Weights of a small mixture-of-experts language model, trained from scratch on English Wikipedia.
Size: 13 layers, 51.6M parameters.
Experts: 128 experts in each of 13 layers, 96 SwiGLU neurons an expert, 2 picks a token, a sigmoid router.
Training: a variant of Adam for the experts, 244M tokens, 7432 steps.
Below are experts of layer 3 (counted from 0) of a mixture-of-experts language model. Rows are named router (the router's row for the expert) and show model dimensions 0-95. Each number is 128 + 32 x the weight over its row's rms, rounded and kept within 0 to 255. Numbers have three digits each.
Before each expert's rows: "gets" lists some tokens that make up at least twice as much of what it gets as of all text; "mostly gets" lists some tokens that are sent to it at least half of the time. This comes from a sample of Wikipedia text that the model never trained on. Tokens count by the router's weight.

# expert 42
gets: "ed", "ing", "ated", "ly", "ical", "ating"
mostly gets: "ated", "ating", "ized", "ted", "ised", "led"
router:099078113151054083165109158190148190097128091159102148128147106103131095113173165065143129099167113121122115176143082125144101129109176148092179092186097099139163186132080083138128111168123138116087114127124094149145159142140160069147047173116124130112111095149127126082190114101110146124

# expert 56
gets: ",", "a,", "e,", "s,", "i,", "o,"
mostly gets: "i,", "a,", "as,", " School,", "u,", "ia,"
router:103098146162085099203089119119104139083154085149150168199164156149174144141128128098162105159147092187113088140158059106184113118065192141114171142126105094136177117117076126110181158117115085096103091109143163157117120147134134118115085114078109134168099118178140181171142131127155158116

# expert 19
gets: " A", " 3", " 1", " (C", " (A", " local"
mostly gets: " (A", " (C", " (B", " \"B", " \"D", " (D"
router:097064087115103100175166156122150111076120117161178177183133177111096133183123162101106161123161127175154134115110075101125109204097152154121150140151125096167151090129087163129122146179084079178189118103178166142157137140162117097144091121124143092173102098111155146161144076125162165100

# expert 35
gets: "am", "ur", "u", "or", "in", "un"
mostly gets: "uc", "qu", "ur", "ept", "am", "amil"
router:090063114143110144115067143114106149094136115094111155117164121136121131126090140168089134098156091096109137115127058162169135121106174158147176192171120091112140178145159094115091148131124105100143163124146136106148091213148224107113098099141083129160128100099118082075162168080071129145

# expert 103
gets: " was", "In", " An", " In", "-", " Art"
mostly gets: " Art", "An", "In", " An", " San", " Mat"
router:080058077120122120185103153127161118129107113156151156151160129097098124177147161110092127091159137159206132122117092072141115193117141179095164151167159064118163125158076152101119179170070101161174126113136144144165117131157128103102138113097139106165100064088172163134110089122172145109

# expert 75
gets: " of", " to", " from", " as", " with", " into"
mostly gets: " of", " than", "ceding"
router:077085111128101113177078185121088093113123066146145167150156159102110155132112125096136156078127118158184158203171139122144104210108159190143130190166122117155164173156090133122151159184103148152159126131135124088160112196160114072101115134096121137117097080173149134140097105127129152121

# expert 50
gets: " as", " to", " which", " be", " and", " with"
mostly gets: " which", " as", " whose", " To", " but", "Following"
router:084098065120111141192127169131134154094114130158153146181136156115082124212136127108097149098135151161198148149145100080167073202126182191095112135158123124139172120141094157089142140189126128176164154128158143117128111151151104107114142112095133098145089064104145173145141069103147161112

# expert 16
gets: " the", " The", "The", " \"The", " (the", " (The"
mostly gets: " The", " (The", "The", " (the", " the", " Our"
router:110110074189054160139124182110110151102149067140117159120138134129182143178093128140116144085196067156112140158157129091196125174105144164091150124130137126155175150160070136122160128173093089102158115085208143169094162129156152085135143169118098130177077119112120152130099141119143126132

# expert 95
gets: " 0", " P", " p", " B", " b", " St"
mostly gets: " p", " sh", " 0", " b", " ft", " s"
router:087088053119112118164132155125160122109099134158165153181135126125107125200114156103136145076133146154196127104099090083140099193129154123084144174161157098139166116130089175111116159154051093182184130124189146124129151118158123095099136117111138070127105077084146119141132084113177152084

# expert 48
gets: "9", "5", "8", "7", "6", "3"
mostly gets: "0", "10", "00", "50", "30", "40"
router:078078103125064101185135142117125144082130067117163120175110092099140165149171115160095118081189137113159100107173105122148098095121128180111140168179139105172173148155129123129152158156056123124179120130149107071159117172160138110155108118100044172146140089136144081097178125132136166133

# expert 72
gets: " a", " the", " 2", " with", "°N", " MF"
mostly gets: " Authority:", " served", " pe", " serve", " 2nd", ".4)"
router:046101126127133111184127169123147158111096108142170167165148150065082119195132176101123125111156127166181153137084126100123084200134155164102164141168157088166164102151076156115090143167106114157137120127161152103118113163194141081104129107113123088146099079096159148136147082129183170137

# expert 102
gets: " the", "-", " W", " of", " Sw", " V"
mostly gets: " Sw", " hp", " Super", " Rh", "1st", " WR"
router:072079097109101135184135115114153149107113110164183149150160138099084138169113151078127139098139133160199164126122116088160066209138170160129159174188135111125138110122108175086114146161113087170164117123171125145144120154171092070114133127118142084154080063099170144134129073124162142093

# expert 61
gets: "on", "it", "ac", "ou", "is", "ot"
mostly gets: "erv", "anc", "ort", "emb", "ç", "ign"
router:090116070157105098144109165155131168101150061096122118107115097146134119110110097150107155058143085140104064132151074109210163142095180124143122208158100132116179140119096110152106170171117100144092128143120148121080168199147166099115149136149138125168126121103148076114189120082090146136

# expert 126
gets: ":", " Mar", " Ch", "),", " –", " been"
mostly gets: " bra", " serv", " Premier", " Mar", "4),", " India,"
router:084084095100104103213146132121143106090114151141178149169178170140081121171144170074100142111154141173183092126103097119126063170130160158105140172170127117160167152135085181099095151164098098148143095118141153114154140150157127098096117113121102108136083098109137168143131067105183186079

# expert 76
gets: " was", " is", " were", " are", " also", " not"
mostly gets: " is", " was", " were", " are", " also", " not"
router:112101104189092119147129184090138156140124144095108150165190173118162189180115126098086128158152089153149141161200096064106096123104164138096168166138140099104154191117086155115112129145066152134186082100087130114132158187145131098119106112097123122208121133141130145164158152105148163099

# expert 100
gets: " D", " F", " f", " E", " B", " A"
mostly gets: " f", " j", " Whe", "/a", " fre", " E"
router:094092087118115109159114168130183155096121131186167158175131163101097146217120162109112123098135150158194151125110088079142102199131159177067111177173117086155161094143078156114099153193113095159165120103158123110124135123158130118114108110128102104155106082133168131154140060111163145107

# expert 43
gets: " a", " his", " an", " their", " her", " its"
mostly gets: " his", " her", " their", " several", " long", " four"
router:050097083143113151108077162142107172098141091114135168176171141134154156107100117079165130071109092104180158147136143105138139169103129121098108103110120158112167094140050117081124143185093065098164093143137088089136135183174142126153101112097055119168098141095086128129186155135137140124

# expert 66
gets: "ing", "ed", " |", " out", " –", "ation"
mostly gets: " Years:", " prepar", " out", "atory", " retirement", "ated"
router:069047094138101110155129126127139134096116129186196128136141124109107107210144171098129151107150164157197109151137087102165109193122147132111161136229107109142156123147127135084152114179111149139135162132139176121114115115156149089075120122135127095173130067135160145108121078100170107078

# expert 85
gets: "t", "re", "g", "d", "ne", "le"
mostly gets: "ne", "ke", "me", "te", "ge", "mer"
router:119152126202110118130060119124121189067140137190201168116158153094167147126120112155142140097150081080110122153172056144207105107058132135168197145139120131132127122115077096105123109155093136117134107095125083140134111128181137101129116117151033146121104105123153100129124161122115142130

# expert 67
gets: " by", " 4", " was", " M", "ail", " general"
mostly gets: " Major", "ental", "ctor", " Sen", " MA", " Dr"
router:078109093145097076181122161118158128126093112174165151193135158085110168161139176135133145108150131159212150107115100083129074217134166184114137181162140095145145130138084181122104145168090106175155128119140151144140144162176094083085136119094123109162108083108150158148126101117163161131

# expert 114
gets: " 0", "4", " 5", "5", "2", " 1"
mostly gets: ".1", ".3", ".2", ".6", ".0", ".8"
router:045116086101093107170152131126142137119101113160142164128143127138094155164138151125048122101139158165202157105128077071119083168132159125130114152188163096185141087172108133068144181154066114129175125123199139129147130142149128071139089104099111118137114099094163059126115101130129121128

# expert 29
gets: " and", " Sh", " later", " then", " St", " Pl"
mostly gets: " Pl", " 2017,", " 2018,", " Sh", "ump", " 1998,"
router:090072088123110113186119143156135128093110149131123177180134169098138131208104172092114137104147124178182127131111088082138070191134149160097146155157111085134166152178093167118115163136088117174152106102200128118124102133163123109116162113101127108131107072110146174106135070088156182084

# expert 52
gets: " in", " on", " during", " within", " throughout", " into"
mostly gets: " in", " on", " during", " within", " throughout", " resulted"
router:056093081108084121123120101130134135121149072129187122129179162132171154154111151091091098163101104105133108106137142096148161178086144143106139159199081125154160137174058123149193166197151136137163109134128147167121116163146164092142130044146129107109103129138167107125119079085114185151

# expert 21
gets: " for", " by", " at", " with", " on", " over"
mostly gets: " for", " at", " by", " about", " under", " over"
router:097101051171081130125086111184137088132132087112127165129141132098127149115098173092066174105185106157126123157175084095160107188107163104079149120162144150141156111143038156158146160175166130140115115164186154107186153126143167121099100095108099123078145138154142111134126139115101149069

# expert 116
gets: " with", " by", " in", "al", " are", " inter"
mostly gets: " ac", "car", " ed", " fin", " steel", "con"
router:093088084107082101162128146109145123079088125176134172177161142114115123189134158127125155118155145161195157084111099082129099239109160198095155170182139102171154115146078155090113163156097112156151132078152154117132118151168115110094134121103118113153110102122155158149134064110150142104

# expert 46
gets: " the", " The", "The"
mostly gets: "The", " The", " the"
router:103101078152054144160110151102119151106132113146145198089171131097158152162098091158133151116170103128206158181129124100194124166116147151104180113124102115154139112165080123127152147195072070118171111118149151138118158154157183109141149126119088118180058157138114118107097174095145103099

# expert 73
gets: " and", " United", " or", " &", " American", " States"
mostly gets: " American", " United", " States", " U.S.", " US", " Canadian"
router:081091131123101085152134148135124114103134136157212163152129148095152115178181161103137166115144112138201096140130099083166050202093141162121122131144156089151177140173093139144125145175063128182141124101159131125136143122141133091057139096132120149136082108124161179090157094126196118143

# expert 5
gets: "'s", " was", " his", "'", " its", " is"
mostly gets: "'s", " its", "'", "’s", " This", "a's"
router:093108081164128101132139131116122155105093110135086156171139203119087127137110125088100074117148146150152100106184104059159113194090162101048124136123127074180164104152126125086145163177086060099178134116103150123149137124131126099112127119104126117189099098173164171194131164139142129098

# expert 20
gets: " 1", " 3", " 2", " 4", " 6", " 0"
mostly gets: " 4", " 2", "-1", " 3", "–1", "–5"
router:068076082142103071192171133127152157108108083152163170174151151088132132166139170141109131085138123185169125126099070084104116198094128149109137170158127081152181096152062159132112138180079127131167122133160146135155135131177119139150122097109130088112115079123160122149111107177146170079

# expert 9
gets: " is", " became", " made", " are", "an", " /"
mostly gets: " mac", " Bay", "uki", " provincial"
router:047091083140131111183162141122129131089110139174162123198174154093101132178096143092107140104145137141198144121101106087145087196127165156112157151157155080154163146147099159107130154152072081176153132097157144131145116138168131095076137132094113091168116116125145157150144039114165157112

# expert 101
gets: ";", ")", ");", "ic", "0)", " However,"
mostly gets: " improve", "3;", ");", "o;", "2;", ";"
router:085077099142111092190125167126137161106094124173153168185145156109097101186107131093125134119159130190200129130087102078126060209146154182088148176195147113122161112129099135109133146149089135184157138110160149143126110156155136091097144113101117100163114080111177127141153086123162134106

# expert 127
gets: " |", " with", " between", ":", " in", "s:"
mostly gets: " between", " peak", " Kitt"
router:074100068124080111162160153126145125097081127148165162197162168103111116179129160059071133080149139137172161122117128107155084196119179201130164155178133098142143131149077143111133178139073085150160120110136145130140116150164138106118125112131154107153089068086157142140115077089145146116

# expert 53
gets: " (", " \"", "===", "(", "==", " (S"
mostly gets: " (", "(", " (1", " (A", " (19", " (18"
router:128083123187123147119152163137122151108131092107087165134129124139135122162055112123074150146145118133076106158149089076115134161089119127119174181151110187179132109145073177149162181162101066119181156117183179078126103119152146068154076127146114083146076136094154134172168158145138147111

# expert 55
gets: " c", " l", " d", " b", " sp", " ch"
mostly gets: " l", " ch", " sp", " pl", " fl", " th"
router:066060146148114170126148181090154132115133145101136129097139197193169130180095119113079167122160114099174117114114053157112132161112099165130126165145149148149157139184141149138182166133126114107116073128156120132110160207113121126111120071094075137162082150114163101133164187142130170151

# expert 78
gets: " in", " /", " the", "°", " Th", " H"
mostly gets: " (197", " (198", " #", " (196", " (200", " £"
router:044108129113099107118108147125138135111117095154159135150184133096128127163129133109106118083129186172169100101111116037180094189108148186121145169194189110166188143136093187101097169137113087149162129142166145122148134106134115145141085123111114109135072089104152137154103106093181169121